config.yaml
n_layer: 20
d_model: 320
activation: "swiglu"
router_score: "softmax"
balance_bias: false
vocab_size: 8192
norm: "layernorm"
tie_embeddings: false
optimizer: "muon_variant"
lr: 0.00517
beta1: 0.9
batch_tokens: [16384, 32768, 65536]
train_tokens: 326400000
steps: 9977
dataset: "wikipedia_en"
Below are experts of layer 14 (counted from 0) of a mixture-of-experts language model. Rows are named gate (a neuron's input weights, with its number), up (a neuron's input weights, with its number) and show model dimensions 160-239. Each number is 128 + 32 x the weight over its row's rms, rounded and kept within 0 to 255. Numbers have three digits each.
Before each expert's rows: "gets" lists some tokens that make up at least twice as much of what it gets as of all text. This comes from a sample of Wikipedia text that the model never trained on. Tokens count by the router's weight.

# expert 37
gets: " ", "1", "2", "8", "5", "–"
gate0:124156135177143114113152089127101143081123091149097123155116126105101148059105130136151103139157178100146068140137080134109109166109123145114139149076086136100146062103151143167105183136158108146166128149134120129082092102135145121157108131
up0:138115131168124151131117157127164132145138092165096055179129107088108146115149111148124182108092148111110151134134114155148121133129133125096129040152066147107116174082125204098119073100126153095121065127123146136179128082101121112107154107
gate1:103183154156123094141173130110136098136127162174120103076110152177073072142166104107129137163134154123185118084179092134131095129167150140181151077149014146124123130152103129106072132137170126085121093130155134173144156089157108127112164176
up1:182152129156137121074117111118081096116136149120132117156092123140135075129105086132084184089090133143129142138143142047073125082142186112127116143131150124113123106116097173174125157109175134123109158169096099111068169105134133132130156161
gate2:137200147170162105136169178153103102103152116096070122121130073169085099109146139133122138136116144126097164161135086196106169179136104122118125100153133115127133126113121176118131116047141150126112143133174121116083143120137174186151120123
up2:111105112149154112121121090098117119141109157123096107119090081136177077129092149157108086161148166089108114171051131147143131114095133161126132133113075078120135135171105176175160102171160188082153057097143127083118162101162183103063203156
gate3:088149125089141125080115057097149156148149095159151079111192152104191109164147070130154144108114181136083145119062160115121134149143123170098119163195117163179105106150213097131102154097142082115100163075104136123085140109111091180192081074
up3:137186113085123139090125086091100150118138044102050120096152091130151131145163106152092115150091138105162071122154121116111140146124140131099138175178142180155197129172149082162125156087057072130056161068168117143082153141149135195150056161
gate4:046207114144147144145098105108130132077154145156108101086122140088116111166153144130172120126158128123171115161122128177148084192115161104121093172177128150094100075083153118071127101082118142151162086101120145063104120154093127095145117096
up4:102188109152114067095119125107130113144147190129161179135152102187126098122108097091072130110179118091166137113142158121145176109094113120113144115206155144187125147101131058119192106141120068098124129187095137099136090087100102102098101178
gate5:131091090193115149102119118057091162093178138096081119118088155073087099166123158117116141085133150176164152152164168173137119111138133132095142141099096091060197099153118208170109107044125081120137185123125134108115107200106177175119123110
up5:127084137073179138122142131114126130107122174211074106097179102113099116206157158158157171166131145159112163121083178109169105174150176122129131111171152161175120092132140201093094114117087136095099155132127140135153123103144122113150122066
gate6:104132105063145148127130105127069144057126147173072125140158099095092130141102155111119165148067171110179149099061186115154091133106129160119113101078095093153120087085057092108160088106168079097129185164172169159109115159073146113105074188
up6:146089168135146108119049166140182108183115159156106141055155133125127137149176164110103156105082085096128074179104079137150155161128173157170136188110148091146126095142141125107151116141104116127098086161072100156103109161132095153137088138
gate7:114133145119095155079154156133119124096173116154090139141110174089142095143137173096053171136102148159152161140083153121216085145158087152203118154142214114114093158144033135144107098126158135105127177158164125151180142100144127160113178080
up7:118176100178141137183116208163170144214134109106224115190135137058097181224108128143136147119109136146139162088122102132082103124153153130093136140130119127156122095124118194116118164147064136091087121154143152152130071084091104129137129102
gate8:103156106099147144164089174158084117107114124038168172124195125111129123155149084120112097142166157162133151108118164090123118141106118107114143137154111090156119125127134174122089141148163090177109154097134135182135093168078116167140215119
up8:092093128121141110072203159098104163119145116113172149205096126142166138152135092158116174137170130143131148104168186131077172173171133150128103081124162118180141146122097135145146114081118104105126106103105106106126187150181165083107041163
gate9:083163083105153105118182137129163148079111138057064063133154082130126085135164125147046121142192130208159104132102135123126134136195099096225125113135122103131083142137126085101118119135154173134114197098078107126132170182144118167144047174
up9:101190137167141154073176130116117134116075167111138117107153145130186148115159156142130100143114142109142160086104120133046143114122132169109116099125111107106151088124134034180126125098094113124122158108108087108078117092146131100152065130
gate10:137101180086158193116169121128104192126124069108137133176186109080130132123179134116158111115152115146170101099173088071062131163110113144106132125158119097143128148135083118142148111152069114136099139082119108127147132130112128111113151132
up10:117121121141202070161129118128147127159106101078081139077202122107136091069138111103136124152163138152094169119138123130094098126131100171135130108112090117122104167155142153130093097122137176103144155182152167103089164166137128128075136080
gate11:087052128197127124088170117126110090187080171109121116096136077071132157112112191182227109141125107142142159176113116124083115116121135148126103148172137088152120160129106111118072153089179108138140104205085105093103091017105117138162119120
up11:171134167145133076126071157145151114132112137161118121121115140123068109081075089142096190143156179136100139127168198136095103159156139144154112091197090128118144071089135170144104147112100136101128150197117170153176141061093181141127166103
gate12:143174114113129138119145095124140187141152110194120159139050109117176143164138084100123108117141127136170122073093121144168122129189128172168139113086127161124164135122140060129153069161127082099083120141116111113152149159138148083129100163
up12:118177096101148124186083114107167171075138196169083115077177123088159170094102134129154109154123152127165069150122110174166151110068140136148132093130088111142130146117154107107184104142138130067169103129146179091069126070115155172148120102
gate13:198130108143105082072158126191125138090103095176133133197126187104173102134156125151130110147153167092103102158174138118157150152113116129087148152139246074127126130097091047182129155113142146137133138074146145139077124155113122128147128154
up13:125150121138173083093058081130153141172070186130097149152111135172084141081089137133150123153147117104088135162181104128137117183170138135108081178147137115178139094171115105110136128112086149112102099186159175149082071101125120130090133081
gate14:086171133162096104086145156109110081119127144173144158193144105147133116103167165123081115140140100184110114087155111154124179127106089139180104137099100066123066137127144125132156112179160144118129161099144152122139120125128125114111131153
up14:133150085113113121142192144088151059132167189198163106227137093122180138131166149112122102113163130094136101123145131129145172104102149130160124145157105127111105090102159113162142161166209110147120140139146168083171115123165132173122105158
gate15:076130136138143127155057092115105156151117131111141125174172183144110143142093130123094141094118150151063097159104084135153102137159142163105169129145169150108071123113162173150130144167096127138165084027170125137112175162104127066190087094
up15:091155105154087175094155157108103094134097104106131189149140068070139190075097170118147125134109137150159095145148056125132088116163170157116127090095127178129161146090132168161165122122165132116078140111142145163133147179108141149127096115
gate16:154117098118079092176175142158138134172117160113086177131109123119146151136114111075130110136053122144107149120135154124068060069122161115184149098041109099149101100073135109163108083164127162119099126154161083102109135090176182075121188164
up16:115093142139141105119102105149139130102157136114148081063185151153124116138142104115122087069079075121111124092128081155122073126096149099155148104183036069120163169131150118115144149164103123110148100166127177099105144063131090090175115076
gate17:153130155107168120084148120113139127058129140124169101105101122094145144151136180107146126109171148124199160136163111099175114131147043102125160171139195166142153106157122137148133155158110071184079132129119132123135139107094116121171120095
up17:233112115167107137164096148155113141057153067093189079158174129124128118160073132145086090125137135131157162126145186087110106109123115087119084104163115135117108141168138091131149164156113141111139166105091109174115149132166126137133109106
gate18:150171085170128192106126128136164126108141119134157110140106134146146126172092066171155111096106054170103179105127148066055116144153106153108118171137210114129102161082110168174133167102151112116102150141176179123048112117129126143176107071
up18:142146143137082141125105090117091075183114109084188136138125164060128137082134150164072115146070151160175081152118083154157127089104112109139166103165089114081153104124051110168083160126111124095069103147115142076113081121151154140128120099
gate19:158106149126161150173179158154083157125154110123147093074119146125215136141065131164103093135086098143121136094147130106130117150121125073163115140149182109158138145134108127167119157136158095161147106162101129130171071081126138150127142150
up19:151111091073147203089104169089123164122160103115167160119103124160133164074123129133166115149110140159107141125113122103160154108111112149112120109183117134097116103143123210107098121100179169153184067108217202126124144133051133140103148091
gate20:083115148151122090144153146158112116108178128090145072155129101110109094127085159119202132140146136121110157121135079138127107127114095095159146112158212094123139134077124118132098172089118179120106145167164141124171175107119109153093066115
up20:177135135114141119130126155099130153183151137076147131161100161127125146145149127127121136076182113111158133122073111158116146084156083172155111151130163148112124136169108182123198134182039083188170104120135111116130152103116182154208167193
gate21:150094149147142068172125113112148090099122154070138114165126126122129111159147172148145152118186167060141126138165098138107138138140118149137118136107121146094158110138156083134165097118091170126084141071122116116179155115118109157095141129
up21:071118128068047141059119111148105165060163166112087183143125102131146136145208117142078152086120166141157140081157119145135149161107127139093130127105084104126124149112124179162112065099075155147089142126190113095125111094112124092073137055
gate22:114179089089107131178148101131121096136144057091070238106172136173022142131106174122153159085166128069095095153150162158136124149141108156221132136100144140108162103082150161092102099097116162122201152125129151147086167124142091177124148122
up22:162238111116158123134148110149132112132165146080055187081139208174098099137103158141174111108114132096090148173084145150150088134107091156185139115076092119165141151103118145106132147154126130141105140081131114112071131127178069106106180081
gate23:131165113116138131106143128093146053096172110092123134140075132134172144137152132122164116082147151134126154120138133093032093079132157079141113164128112186136130170144142113128135084153116085082099088151121146188164077164059088197150068138
up23:136115143090102089129116095152113135131136193139024189075178104124131141095130128121094116148090145089197022180156085143191151163123096155124185109186077141129138130113112130104105179143144137142166130099125091049135146107193165064120152137
gate24:109094152104140079106099170086104116152148087112132113108126152140092096106115110121079083129110150147171097101127133102170106109106085093143171124142206133147184186141107144141102118165144153088124140121131093116119134114152150162075163146
up24:133152166104072165109168170107099149053129113147006121141152153097151138146134087152090108126090145149159108165095176169108144128096109099073120119177184138106100142139115127071117175145135144157100154089144085104167194151141105095084142087
gate25:190115107105083158124149191170105134243111062111099129156065095096159155108096131089108108084072160090139126163162130168103109148139107144149131114178141155055099110120131079061145151130099157120095127073144116162171095102167130110135081085
up25:142091122106097128085107176113091159137104136156170164166124097110172107140163158131151167171134141148149145123110164077098114123156147127151092092158211162063142149109188098083101087125133132196142092147118127145126122084155109072167128138
gate26:120164121121147153199139135071162138128097134176121118069141106129159107054098127111147176162139108162206120128142184203170162096160116143099117106141040098165159077087087206075136160171155130107104137118093103086109090137132092140132128145
up26:117140083128113162160118156085153138102139185160113149058126153137164145107047072120156179166166094123113181102131157161118112092129103138140106109122079119130143116095145155097117160082157104083117166147122103110198085100105132170165125150
gate27:098098157063131171167147134106178128085143100160168154126117073084158113152113168151163144161066106194112157114119137123192154130137129160133130180161127125105158209112113181163150083084142133121152147154112116181184139112156125119074089151
up27:140081183039142136153121154154149126112078123135116162096175094111122100168162150127119103136102122155154128106090114156131133138138145158139131190096149155084150144174132195117170096112162148167107105151074132134100086095157133103113117077
gate28:122162110128130088146095130173142131181114108152079147203048105121152075155130065127155079141092090144156146136143143100161147121143097072155144065129129153078139117091114080117140102101119124160103150134165119148141093116165127117127107150
up28:131167158132090121091166099163130080187135172123160148106109127165142083106133148120141122153118120118072116127142151106127108166115089095112141152053172138152100120112188164049141134091156197106099138135184152165157119091155158111108125102
gate29:099145142121136103121097152108159137084092120120096188126144141095129161142108101095116145114143138123119164153172146109108134088143101103117119184167132094115110159158096071080110057181117203110096105146168181134137149157137100151119104163
up29:133153087127201099123116084106099094100151120217221164126175089182054117120127167112182163180132133083157119073094088170190135165137101136086132118111101121134119131159161106133131145148144127115137123105119134149063133041130160157144172127
gate30:096176140145082116161164162110181103170117182138197111156139161050162117070103139144142135116144124145230159153120105134140147135154051108106140119115083153070113127117094088117084178118088192126127143154120200089112106181083143075133065095
up30:140119151167167121145103096124136119118103084094201085132149129190161151156181134145127139073101142104138136121106186135046118097111127105049104104113157098135183133100163167080142088123148122138051123114165159139139132151143091126172161128
gate31:090122149161158130111090153128177119099092096188113111168070141133100144099118140173153124161078130133108099147133096120120159149126070140102129126129138115177116148065095033129128134138113110143156066197080109145151156169076091130128137116
up31:127171143122114158134061124083089111172131115151151131127158111194204104125124103148086139118115103131111103105141053112091058154126162119174133126074097173117182150110128173104131112036138175137198110142131114134069118117167179085110173117
gate32:133126149132148154174116136111106077112166103158123137116126159074115135100140097115107173107176098157191124127171115129082082164148139140060132135099128186128111167122130195096148073118116151113104096068082165161134133160098161073170160109
up32:137114102052162137203106095128114158196073131162169109140187157086093097095109107071146117127148124123131099134149100158127093141147077123107124154111105115123070107187132176162145073201188173123165078114143137166078133140151109156147144132
gate33:113180143145091117109092080150134078167179109148189140163135159169120166153104128138132126051199153135131083073102131143160150143137107083128148145122212130177114129150116078125100169084139128174156086081167113142137146140143114196160161109
up33:125118137092141121144137156153120191100114130096140151133147147035131094124120129137152135146145136140105112187119138091114157102113135171091123095145055141080117161120119169106153163123189165091115134188113142114171137186114102099134130138
gate34:091053153145123144172110133131138127149121097155158143145120121205109158092109045085141144198102123119094109206160107199180135072069094081072127152060116109118099167097149208139147059143082216112110148124088166068126178144140142092117172161
up34:097090140101130130120152182121158107144121188170164154097171124170050120119185123103100118099125104146149109169114153150210164077128095127118129153138073140176126126160141223120129090129146150149109127122121144060107184134147085163117108086
gate35:168180173178062165073168155122106148125134091146217085110125118152209100130183046079075174160110127131136128115168130103127136144195098149092068142094167045176169166120086119167158199089149140112092164120127136139170109114170127122126105175
up35:191128118142121155063150095157114132129142118074183110107130133095120118115121086123125112110160163121084142135113116047022122121117113118135099106150150101171094163089135074161154179109123123124125132139126101128125094116118170061065088220
gate36:133139124103084136152151149128159121164164109147093091082125177106023163161115161124125132144133182160084148179181132109174140128105162147061090173120056123091127111144136175181141138172151103087110135154197145095236105140082125124101117094
up36:145157133160146137135117104134113086094182115157136168119184073068219118104080111117159127127139039140162142079058127159028088144154083150171119113057126195156095146147106126123129158106121122136085127144193094127057148081107133127189107126
gate37:136102096041080098133177079108158092109152136124165109164173111128141116139122115112154118105214109119152128150128143136178158072133155099098125123066091049153147165105146060122132189127170149086163159128088114071126182162119096139053134212
up37:144132132110191075154076084147102075124107074144116075121118122141076130124172098090146102116116086113124060095102148167122107156151093133144157141134096091157123136158104078162138197105186114119170102142122101107105047148153111180099153059
gate38:146166153160157111076077142115090102104126165168074133145107119089151144151109073095044103155104126118124163092136072177134061112119100095102136107093188153127102113147189121126135076151169108101141143140127129143128162185186120143122089190
up38:139132166184147136090012171112121106186088126130117123121121102076138149128092056132124123153147113155081083152097087228141109142191158103090120094055125180137084095102182132130139090138135110123134160149117146149094128157173092134142097149
gate39:094136153099080192103030131107103080113178095174109139142110156167142145168135165181164138091179136110110084135114140126228080154182163141049143108083124130180147090122144097138137101069155159166175135133116114158150135076171146109151132142
up39:123140113143096106028109075122082079087171115176124114112133189181074116110120139153118132135168092118086112094170122152191107177154175138072071038110196120183105104185152098163118147099146094129178141127137128138099110076126131099177145076
gate40:122136138162160112207195141145142068178123089138154121156179083143174083121104117147193166186075110119083107182175117169085188095083088091109145064100123173078080096116160137127139150109103164104091169115111115108126119123146130106146146119
up40:105116154144071141139128090144081067117147069150157137138126144070094176127081151120168108131213142131120156129169057125148136149151090112131142068111103176108130187137183179088125135102143169127101119122117173168175158092127160101143128147
gate41:122130116137062123115125148119124138130113129205179166135112116084132109159167166141099131147090151126149099102069171134106197093120083165079119103075121126203117135138156187110156110128146071140042098116117174104055061141129063122091142125
up41:174177110136105110120127115137120169125070177191105144115132150109128105098097083144099109156110139110053105113106122137099169150141091149092095086101101154190110149130137183202097155172144104114119152164133111139117114079144124139078126140
gate42:125139155076074094148175230095111165117152188115132068142115096122143122131117108176162151142112177124101187154075131134114108131154138143140114044164115132141185171169160112099130138115097191125165122134086164126041092114128140087071038138
up42:071172127160097160088067143157139125123155079133121162136100103114157180134122143121046115111135097103164072120161160127115152109141135173092118160125067150143109128113161096161094102117144050100123126095158142081146112136118097127129115169
gate43:095171087120168090138120089122115129114116142133117123118139128180092130144117078159130147118110111162150101123148150150029106168160129107115113105145223161132121126156146130111137103148144155127159154121094089154115143112133088140074100085
up43:081124145186162183047067133086143158102166156211144123085070107193136160134152106108124144106078166146183127100175148128144126099170121146104130064122138097113112114122138087119090064184137148087220139158088118146161100092073157181117175075
gate44:131158113175118153062168124123146117099146101122129135131098154144109181111140137149161155139116123079074153090115122154103139097168170131120098125101179170138145123038106207069152097098100138133120118138197117107211124192117123110123166071
up44:186132119163138130156116147136110110125088091081115119221170179075126140144084164130099172184070111124137163122173063148177173163104106124107096095130112099052145091092099107150138107104170122121126137084205079143120181054141112125151134097
gate45:075151132127117125093148052130150078174133149188132108020177140187180115148167080120186120120143189136080136136127102136098208166160151118159122144123191135084127076135124054157142119158132136159111133143123126116078108145126141074093088088
up45:162106125136168087154064127111131158143161094185128162128120158062183157168090127131101151141131118141147098115142175106187172100145101129124143169132204129074132149143165119162150113102127096135151106186105155119095091115092137095104154131
gate46:098196126083155108117128106140082110130071189135142139186184080195101162153118087102173092140111127095084161167068111120070200160119126121110139098109124158104087149076082182151168146128071137127080080204198127141123155122151138137098152074
up46:122149109125144124132084116118155145116172076097114078128126196116186135169122070131132134111054102072076014058136122134145091123107130080136132109098106144084124117144079138103090101116188125127145110121119139122182094135060134136125251166
gate47:039120147137143151125166151164194128159097100057147117060075101122103134097157150189103123109135130122134145131127094126152063158121158126102136144067075176166166112110096135157113109068151153184127096115115108107152136149129190107147122132
up47:118132146183189084052154172139165131103158194162171116111099065118106168136109149132128131139152145126166093150158118101150126168110118135174127181146115180153144073108087073157162115124118142114129091157095157120080106139105100136125127109
gate48:091199123087115089182064113140123123135123054140130166076158125168146089101105195115159110092049111102083167143147128119181061107145134125160136140200053123097159157147129052091132119087114155118117085138152089132130073113165134087115124177
up48:148087117127146117173165136118065120139138188108204084124163142125105111134082148076088121202157165092161099125205196153153131146127084122111121127098167101151135106093135068168096066157190062090116129167129105171162208118108100174093159164
gate49:104135129154171121158095092133173136116119145140147184116094087181071160105134105105106145121136198121051095121146084075189143123108090097089128112096101128142128169154108125085122067126167149186141111125087131065114141125096152180141177203
up49:120180121171175110140135061119185132146161109154122143111102123111097128108083085110164099139110197110109101082152143100172140134148067084074097128101099099161108161138127135102095049132100098151129080133091105136121164114110150133090165120
gate50:145077104141151106049133132087145153108143122125129177094136118199120123129098166179112157103174129106135060102140172159139103115130143142147117092056081132123117153135160117211116119089152190171160121135138167074065076147192065145145133081
up50:162172174102098145095127144180143146155113126176101154099058155093119166161107133103145144127121176161106177146076074113073159120088109137161120149218194135150147113123081086115147159137074100122113143132173101137128151110100201141108162183
gate51:133146085084123090135145130167117119162134160138081120162107167122154136140164146134058062104161129101155095167117159144098121125121096112125110140073146119154133201065098135134113208098135157113103107112094098083106099117128116178125161122
up51:124126121181114173172131131144165090173103154129132129062132092101105194087101167160092124135046131075120213160147181070165120124123171176156120120147051102125145129126110059109131066112124155104168084155108162167094098132112143112117097106
gate52:149118105020166113178137187090109146124117150121144142140200138114142117135107136157104114103171088154125116130134166021200109034086103123122152121209076160109094088147153101151172155176130124112180115182126102141188115115096151148141109110
up52:139176147165141125163121122138196089135135089151100188125144107131144135120135112104126144160141147146180127147145118153193111079120135097132147143191161121216067113128085102202100159148152161091121107141147115146192110121093092136163103125
gate53:130154159099097120116178149117089115126144160132103023150187079158110073139118102118046076133083131205138157147108079138105193139091119117127161103139124102111171138118124106116102163143099149124123120104129136114112100104170166118083119161
up53:136147175141111128179107165088109116181134050123160176149154107138069172101195132152163133155146098130146106082112105145128159121154161138128094175107088121125112124107161159126154085112093131144106154116188162145139148096132125119118174101
gate54:157087101066147068148072122107149154113135203098087149099129081135107147144082120122161139111122090125193140112115143112069131135143093129134124194073117162158137146178138146178140114148097124088175097187101125143123146096127106181111112068
up54:076164124197096178135165075130103115082165065198113108117166163151107110134172157155116113149098126149105112101112125175158122175151161116174123059169171141085103114100103102117119142107144147160139159072171151137136121140132146087159079165
gate55:173166123087114120143115169138147103163115122088030042174166152163133126121125112060107113157138101108102087151170137155201157094138165123124140136121041127109073148087149130170114196110151147123120110108172093103154113125144095104052134100
up55:150139139119141124134030103126131156170097125103118151117119134192171187175164150111127185167136112112123110139082116088038158055094160156138099147096120165132082120091105177148088129156134214104122122140156113107042104085159110093095173069
gate56:192018112180152125158104128120147133177089113041177076148117126125156160154114141135151152142068127110162109139107087155086097131108146158161094103163160094099117124124072204114091102119171171099125120144112143098080097094122121103149117094
up56:123135095107114162124123083133169187107084115157166109104118122146121103151155124159153100136113097105131163170103136173115111135093111183117116150100133086107122146138083121160177083192161137159079114093109099110123146109104101109144182060
gate57:061125167126144077115156105144123092149123137136114199140155130175103121081154132126144127127075134105190106143096188191131162121117093121081136143097094140166167101143166100092171134157157167089044136116120162164054149149110100082098220069
up57:109093192141097083099142148123132130119132182124160083119093050161133143172128127117086169157057130137189196126089106083060151135090083118097116156115198141104111145136080112130122154085104088143133176151067132112143091082103132177101126095
gate58:141086140126149106092113081134160113124143113170171097112096119117166144127130184163177125138131136109164155101159133115158116123126101151068143132168087150155069133085097154173154170147141155123101162093164179092101103084138156134089146104
up58:110138143122094079141131173110109174135152156122070189118124156092120091163126126092110137148134126142102085127128151109070137103140148086164120151160149105135179127140133166096110106148056100123151095152114088142142081147134099044173132186
gate59:116132100067114102104184070114166070139106155084150156119024132153142148092172096097138151199144156128166139117149153099135119172119152088108088141174128184124059112108140109066122097157092142121171062158133134150099145139134131172157164108
up59:101166111166136149122083147115100114102152168181023090158133127154168134146112126090141130082110093092101128090154180181165215134161105161132106159065109111121162140133099089104143141097069138148174079111118122082148086071170115122141084108
gate60:126183127176145126132122083164147115015165087120125120140138132129129145163152099122153153104194128127083157110134149129104070083152178180188093163152137081131164108103139129148069216130110116154162108155156085143106111080146168132117119123
up60:183066128101134151094176135099167179142117162104103185141085087187124129149086107120139132146102165120136146157109148085095095118155134148076087011098080104099136145113081144157158131197173114165094127106177138113138063100135149063178152154
gate61:149210120077143092106167093150108168116106099124194074175145173119146097163165130119174076101110155146100175099177086167093118116099110070120127121204087140114096147125090091129148175112132181107099156182141123071099069094121076110110127120
up61:109120156106106162175212154136106142092166116152080105098108099153078123142157142101150143130122101069118165103186131109130141164151192125122149181114081092147147151095127133155135153145182092103169157086140151150176169114185145088056169218
gate62:170117106145104153112137159115086178113122164166101174154095155130179102105104144166105145131139128188155059131211125143066121116140159121147093177123208120153124152102129143132133151128151146091111117183146108110098152088162181076107084137
up62:096173133155131122116194089118104074108162183140141146120122111176164111081126101113129140162109173162118117131167133115200099136149119137140143118119129129141157127084124047147113164120157108121169137173142180081148081162053102069056086056
gate63:142106118148141121167083098147097131154118124138087078206148126125054151095161159145099099092110137160133128072087164125085142091090113121092096116129206186165133076165150150142170165104164145116159134094102064176171166159122147094121142102
up63:077142070089142129090082104117104077132135054157085144173154207124058116045135115124117117116100117164112181124194135108165077082079153114125108100109134149163140114089121091176155114114163113103129164135087127135192116135174141127153164124